Below are experts of layer 3 (counted from 0) of a mixture-of-experts language model. Rows are named router (the router's row for the expert), gate (a neuron's input weights, with its number), up (a neuron's input weights, with its number), down (a neuron's output weights, with its number) and show model dimensions 336-447. Each number is 128 + 32 x the weight over its row's rms, rounded and kept within 0 to 255. Numbers have three digits each.
Before each expert's rows: "mostly gets" lists some tokens that are sent to it at least half of the time. This comes from a sample of Wikipedia text that the model never trained on.

# expert 0
mostly gets: " as", " is", " was", " also", " are", " were"
router:116154093121115080140131114125117141133134142068135133174181040126122138097107097178097144126167171107088196154159069208160093173118136135042108165146077122113221127120154137135097125128104074126102102170145114135118162126155127120078134090144097166107151131167132109124137120135153189086150159107116103185100126154121106139123130126255
gate0:134086146133159145148125198154153119142151221104147140171122155137206138125149119162143150183112120094094095158120159139134114130151092136159087180101117100066110123156102119103176076119102118102097148156055117134176112150110132216147101133105119142128068069136179106130134143100193133180133146118150112117130148087164107120155120149141
up0:092143153137096112128126093158150143138101120151121209190111144141129138130110093089111121106108117097128133059142139194108124123139135169151131104112116152097120154192185101148127134113161137166126143133088090149081083156084128126128190089133133131056158119164106143182139112092138059118083146127105126121167107200120088213092159160149
down0:137191106115128134136142139112143099135115157160114135137107146179118117187134118074082143146210121051103138123165150116114139166162082141124117154152098105093093146106166190173124081116156140107161144203118102117134124181151141084132139112176099083166113112140099144149155106055114114132134118137103144115145131122123086161121097175133
gate1:103094140192230104132146142150153124114150153133177125133161105096139101151165098134132116124111124141194108135141126071106179085134154142136136114089122104116162110153087178090073172154157230126116110134094141165143127099159116124129097125141071145063108143125147120113166152118081174184088133140118187090091141149186106176154111128130
up1:128092093166154123132131163107096121131121102125101165146153122117141061125081139067153127153141139129202105116194135140149192191119099175107150152072128069150105123155161162124119115102144164100071093197157203093158128097087079126169137150111100133109175141132084129130060123147120108104093110139212126090146164113156095183127078156137
down1:069126180109106138088130123136111157107091169091165151163131135136100121149088130105131155150153129145174120155154087086087108152122102124203102155107115123143155082116115109081086114132025127148087139133093139104172138097107145121128087087137120107024116072158161133143107127147171129129113071187153127110104147065130162126126131151175
gate2:064115095101160170100141122123088199159119139138074134165124110124149096116166163153140128096128108119073090140174104089130092128196098155127134134137124129118199138123140111149132167122118083140121146123177055124128115114076108095133186221121094167099182173098113101131126122144124148137103120101144155175211117180135121187058111152094
up2:103138190126128100094159148106123107137087164139067151167149124116119110104155220060100151138110180147161101111167114108111132104167151117149099196189141131093135118100105150122108123092085142098044022121177093159174116095076184086120092146125162123104102080107114160166147171152114078149147075162090137144120130108165156148092184147150
down2:149093167195075119140160133102106141107170115112171158083107104116092112092157134091131122088135116047088119120139118136107124144128111135076140121161111145166114126154190080180162177120169145161129121129091155143136123151132137150143162125082137128130145159106107076162160109115155100123104130087174139137141123113126226112114057190080
gate3:101072096118185162144095185123210129167131153080097182124160128125099121130123076070132113130121145135110084144129131102155160113119184134147124187106153173166102128101091095142126074105079161104171111147063104146188138158140107124121117111180156165147111106112176082151153129134160074078178114113178115129098122118139158126098128157110
up3:143126118149119137196083151116179132176192182084173090164143120121127131147118102084138097095162107082083140089152175101146173187136114155141096153136091139131125155061142092127112108091158102142115147145085127156193160123168158151109082149146085102138095136074154111108129084174171136104158106184131150125056082151120134171087162083106
down3:088127089137140134151127141097106133203134115149127111153105042138161147097183080093135114097136121186119102131148146134136108081077125135086080092089107136105102185153107124126129191171066110090133100094055146102093131102084106132101128120099139133134115161129120099065157061060118165150106115180128123152140133115155106093128120110123

# expert 1
mostly gets: "\"", ").", " r", " g", " b", " s"
router:130117110086113164149107145144087083093062107127102130165106098144112143093133185082146110142132115155128151059143123076078153067140150123088175056139202101111211062144089151123112083144095108113137124175099149143175122166062155133106188161152197134173173176118195158149156167130172146143115158181128092078126127086080155135133144179126
gate6:170147157087193099139077119127141080141085128153114094212090095081159154156171126108139151102088114097142135133194126076161092151163206143093127176121079162083079104131121089055135087133120122089174110112135066159110120121098166126102124124109127111120171141099155130125130097149070079171164127086144186180150113087110144142197137098094
up6:149071135146105135218138090192082048106133112143134144144142130119102097118170196112167120091079156149110151115158136166096113127107169077095124141141162134181142146166111135166126154086101123129114117145161151125118176142080126108121122147145147140147156157146077142119138098135102164181168124086172136151124124128126080139148104076160
down6:079125159114140157174104128089104137145145102180164051185115098094104103105191076130101149152096079119136081104179062072042125142141167144091129065138122065111172217112112117084108126124143193150181132165122059177097183165146177119178140070110178079076151115135104091105156134096132086077084110145088082090127124135158110085104131128106
gate7:098150060099105135144160157158129111191122155042109176073144158098155073164114098171168155119113138109118133149145198095153083084092110142155131132048176100164102173175062092106122155138102144146164060147147109162066128162162132127166125091143138177087123183199100109136123163156098140166115138122127151053106164151133156128147079119147
up7:130091138200136180122140130158154140072094160165116131116169180121090178131089171125134166068119186118141109162149171115111101131129184128129123081161081129133139103080108060151155042157085132136114138065167156110144079120117127130098106160095089081132061101120152177158149130078109122091113088141183069165090146106090117145106088128165
down7:128103093070191091135163045147128114141124141067061124121131148121126149155114157165090142120149030127095081171156099140111104082081114061197131116153142143155112145118043140116106157117089149111106089140132146149137108082109109115107116142104070137087077145171147170161105123128159108127163067167135105104125121161173133142151075138087
gate8:128164138126152151122159111196128123159060105139136113104100141139163109111111101120208106069060162172150135095097127041122176097112118159125107099133133078109161141142121123103138192136111067221132146147152136134168121135083122147107140107076116153128193129161129100181146128120141112141082174113134122144089120117146147093155064135105
up8:160150096158100131022089124065115160118134118070143080115130133144151100182149137124128191145188093133101171130099113165137117108154074118151213135144093100164098142082076128115117180100143101143145172164152092123129095134128122128127115117139095133165092142153088131181119238076166102118062110149164185137112088162145078144117042168141
down8:073153144199067166069131084176121185126085183120087160128125093066119112152109091095189075066144153113120140111092124097127138119152073141154150123114152125150082141173107107195106113089114091176207159147153118112131104089138110174150118143151199123147142145105117149096156098134104121143132085127169174107106199139185107072152183148097
gate9:151180103131137175203150144104095094091153129121111104124107175150094115182099192137110150084148092116179135132132117112079111143088070120168130088150085132115157130159083151150171102096077097110139122145076213135117136142127117145101155135114106179175058107202101138089142193143136120071129125143110126151087081077148159088144155153151
up9:155122122152080118097162123115095107095174144106151134136092103153173098105157115179111124124113149143148138127058108079112129164131152144093096113155074074094160117155122099164135144083151094121099105144116170095163104082115092159072092142132186090099118118165122139137098181154115168074119130138089066196143097144130130158082163092146
down9:107066106100134152187066089136174073093141155127113138100119102182127142089142158092068101131142161206112172118114111091125130119208072123089160169110126141123164096087174133177136125063097069121122139132126129115125106076148114128125094115082121082104108169130140143184168190117100116112083101117149118134095103085143107176106090146173

# expert 2
mostly gets: "ina", " John", "á", "ai", "ara", "ford"
router:162133148135147134140136144065176131130116144130138118152114235078143098116141114105133091131018100135077108117112193165113125126094155172151161124097167097107075130095130146125121105134137171154121105090110103130132090079177159150143133137135091094099110093124106136193144113117069081076124154152126102159171132104165165095118163095074
gate6:069129122166084103140134062143123118056041118156082189135142109198158163105085155128126075128104181073111168131146137094107131102148137071126113138160100159164132190080099098155138129165162138169088170170114137150119109165142101154134093134073117197121166080149117121124121088138126104143143155096174121098110148089116152133092135132079
up6:128093145178119074098145094143080116110061161125126141144187113125165113142165162125108133118133156115124109107117179075139123202159172113140086132105136153096087143076073092123150101131081180126164138078143134105130107153158154093153143149103168167076153139163136144067122116148127094086117150113131060129141138152096134072115104165128
down6:111141085166071094159123112155123095124129158128076142144128108173111161104131159144092023136086119128130151086094147118172119151163116132098087152112102158119093126115107124114078096161150161106131145135164131163124134129115106151151096159117090130096124087110149144170129136165140108111103147124145145101160140109096118134088135107049
gate7:108117113117127099133129118172069109138128085138157190171142148123083190101100165125137142143178155145163109167155181201084109180140179236112052147105109137159133102166133120160099120142127099137103131135109122128116121090146112126143117198110121121126131143148096131107138115171083111049123165097137116189144125157124130132137129097135
up7:113166150095146153104167161147126091097148161172132080123078128133094127150134100120129083119070156113145152154115055153142081069152155132111144086155142052164125115158149117163138157103154123088166133184123090147104087106134133135141165123137097079115104150109171154127090120093148159148157133115109112090184164077105113113113127109114
down7:090116118150168140080114183150171152130188137098139099187091145178113117197111157157145164104112113086139112121189119119114158109114162105096085114142176075149125178116130071093149131061153107123122112076043138139084122159114154090106213229094120092164108161062087132073094140121113119172100088092095111123192146118095070094063094086121
gate8:202054152207129099144165170092106134116098099201110147132139133148113150119099138108126141176055116097133132122072103090146166153113121133167180124118153135084158135130179126155140117109081118064105143130164151071173130096109128129125130109168125115090080150118129057128108115156131124176108139132114108177142160151187073100111159107138
up8:139151193107181129111087121093111136113060136183127145174107151131049134158089157110143130141084129102104100102131073128150113102189109102163168091186060140131126210176135086110148137145063097120111141128136152156075157128144135089124121083100123204100083115117075139134173147172079133122096106165111125187119086137135143126122161094116
down8:176088081137118127118064138114100115096163113152108171142111088118110122113105130083139149115131138082110144145181215078145108109084039113136158101150172114167110080136126051101127156178143147061114085116092173201113132086163157115098129124168104138132130143146130108116115153099203123106129149166122146102126148114137097064144172157125
gate9:106135112131128213124140104124110181079142109172051168202103191101111128192088165161138145110150137109120116102133110151149113111146087089200137065122122171112092138141128099167087110153177175123120129117135053116144115132101099122088070142103082165120133173153103158131149177166107128119086111097132091164136157094142145167131070079227
up9:047146146199134130136166087094109211166111019186057108158134161118141119117100148141132109139188140091144145119106149132124184112095090136186163067130126153097128074153131082166102106164178131126104147143142094093181146188165109146118083140092046150127095178148094162182113143146114113131140179108130131117179166110109148163068104108148
down9:067153092158103117148164074137124163145159067168144101216135159125096145098136144129091165124164118099144166115140067152129170113131135146153131095164142124137090154207095083131106117134150098096062114117109100089154170099167053138116122120072104156110131137139129143115128106108077120085095132123087120155161137076173112140184136088133

# expert 3
mostly gets: " W", "c", "ag", "qu", "v", "ab"
router:081161146114109174124117122162113144142178136189102106045090179148142138169115127115203173121190154106207118166156145072153168141153051093255096135104134138123048152161151123116138155096105127161137165064148178123124117165112070103154119111099132127145094092102116169100095157125129092175158060086135185097120136118087115127169082109105
gate6:057131125165077098124149035141165160112152146126073130117118106118157084125166152096154099106182105131141110155133156105115158121115103105134144151129161140122123149170110151131146138072126095169121142117127176114106123129080080052143071108139149157116165114040062104168097182127067140084110108094109149096131108109030091115118116056137
up6:123085146173157114089120166179099141102126150077063111096139156145123180108189110149150097157095091168150135104159128087136153114118146096112090151135118109122169147128121170133143106123213178120123164127098115152151107101098112189094128139096171110109100141153108126173133166153141102122171058080124131149115138155156152138075047100133
down6:125133119153057103166079173101111123130115100095080144099158120165089142175184085166167108100096126106112118068159129072095115136121084116097100125136141084156189075105168154176147120103154154150142159122134051139199100099183144206087148116112156154087118136144104172118114186110131103133157137148091147133181125163108142140136067107131
gate7:131135147118088080162165159124106082088137128120086104122092067112129157162159137134169131152210147156138109108172118139072120090142124094088179141155132104154188112129104155155133181091063116077103108102135147203148164108125194112164085097069107113144150124099170190093097170130144122163182149156200109137148106111132068158158128166120
up7:159156101104078123161050101137161101119148157090132147201150121134141150155081138084145177133104172152164124113142157137134108105211104140107094142144102126112117132143126108120101095112148097139202122153114116124127165064111198027128148170136113173118139179078075106149094129171144154090136093103093116143187132072141173089116112145129
down7:160110149111129142110065131078152077144117116094156098181128064181097092141099081140100135179122065143100177125051146150182130061137112164168166059129159120133142121121107098129108083114211104140122144184129133145113172124115111135131111104152105150110100162104093103156161122158112112119058129098108151137149166065145144121080155136164
gate8:176107143202121153159177153108172131082146087073104121125095122151148127145142142156183103110149156186105179101153101181094098187108137110126150140142062130167059156148018123124113152169144116136115117098159175096131117149117070103130077171125165106163066074184075183140124144112147154129019094153159138166149123116080094119116125095146
up8:137139118087151140167130139143146124077084136093060110136126139124132116097098158116131134098122136136135181128122178091182138108055102126117187098193104134168102132165130176157152136168158143156161105103144194120127148176082089158116151154054196097111128160090094129117152180146118091168102125083130154065181125145119088095168174126164
down8:152140103112204120162106070126149145150098104115092137151105126164061189109126084122106121156105117166065086110136139116115098124114141110105161129184139140190123142071137145146133086133128159143106078146141119116091127142109190091038109147146160136125112172091079170132161122106166112103122161145139165108152086127152109099133108124108
gate9:050142084123119172092114141176111157123089135164097118125106188126097149162093081098101107126125172139128166110133086115125175099117136106206068104128118142095146142125100077088198108158135175125144076094135122118072095115186058063098145128127124090100112118119122126096145153125118133156105101129113130154123170133122106142076157115141
up9:092143160139076153078130142135109129139104141156117106153108184132088146201078103117116087133122130144144115127149109153146168077159118136254111082141110115137162156124094117125151101101149122111152065133119120168138110112196112135116106123114134058166111154096144130115209126170131152112172091114100171176127164115172094063053126112129
down9:120119083093099145120106120093098139118170154133156147132165050140103136084083085115127086130120075140101099084183091139137165102114150123092147113110121091123120153115137154165044116139128081107095134193116166188131121127147226159187153146223123100117096111138121078137170142118116136108024133159087115125088139125145105077104139186107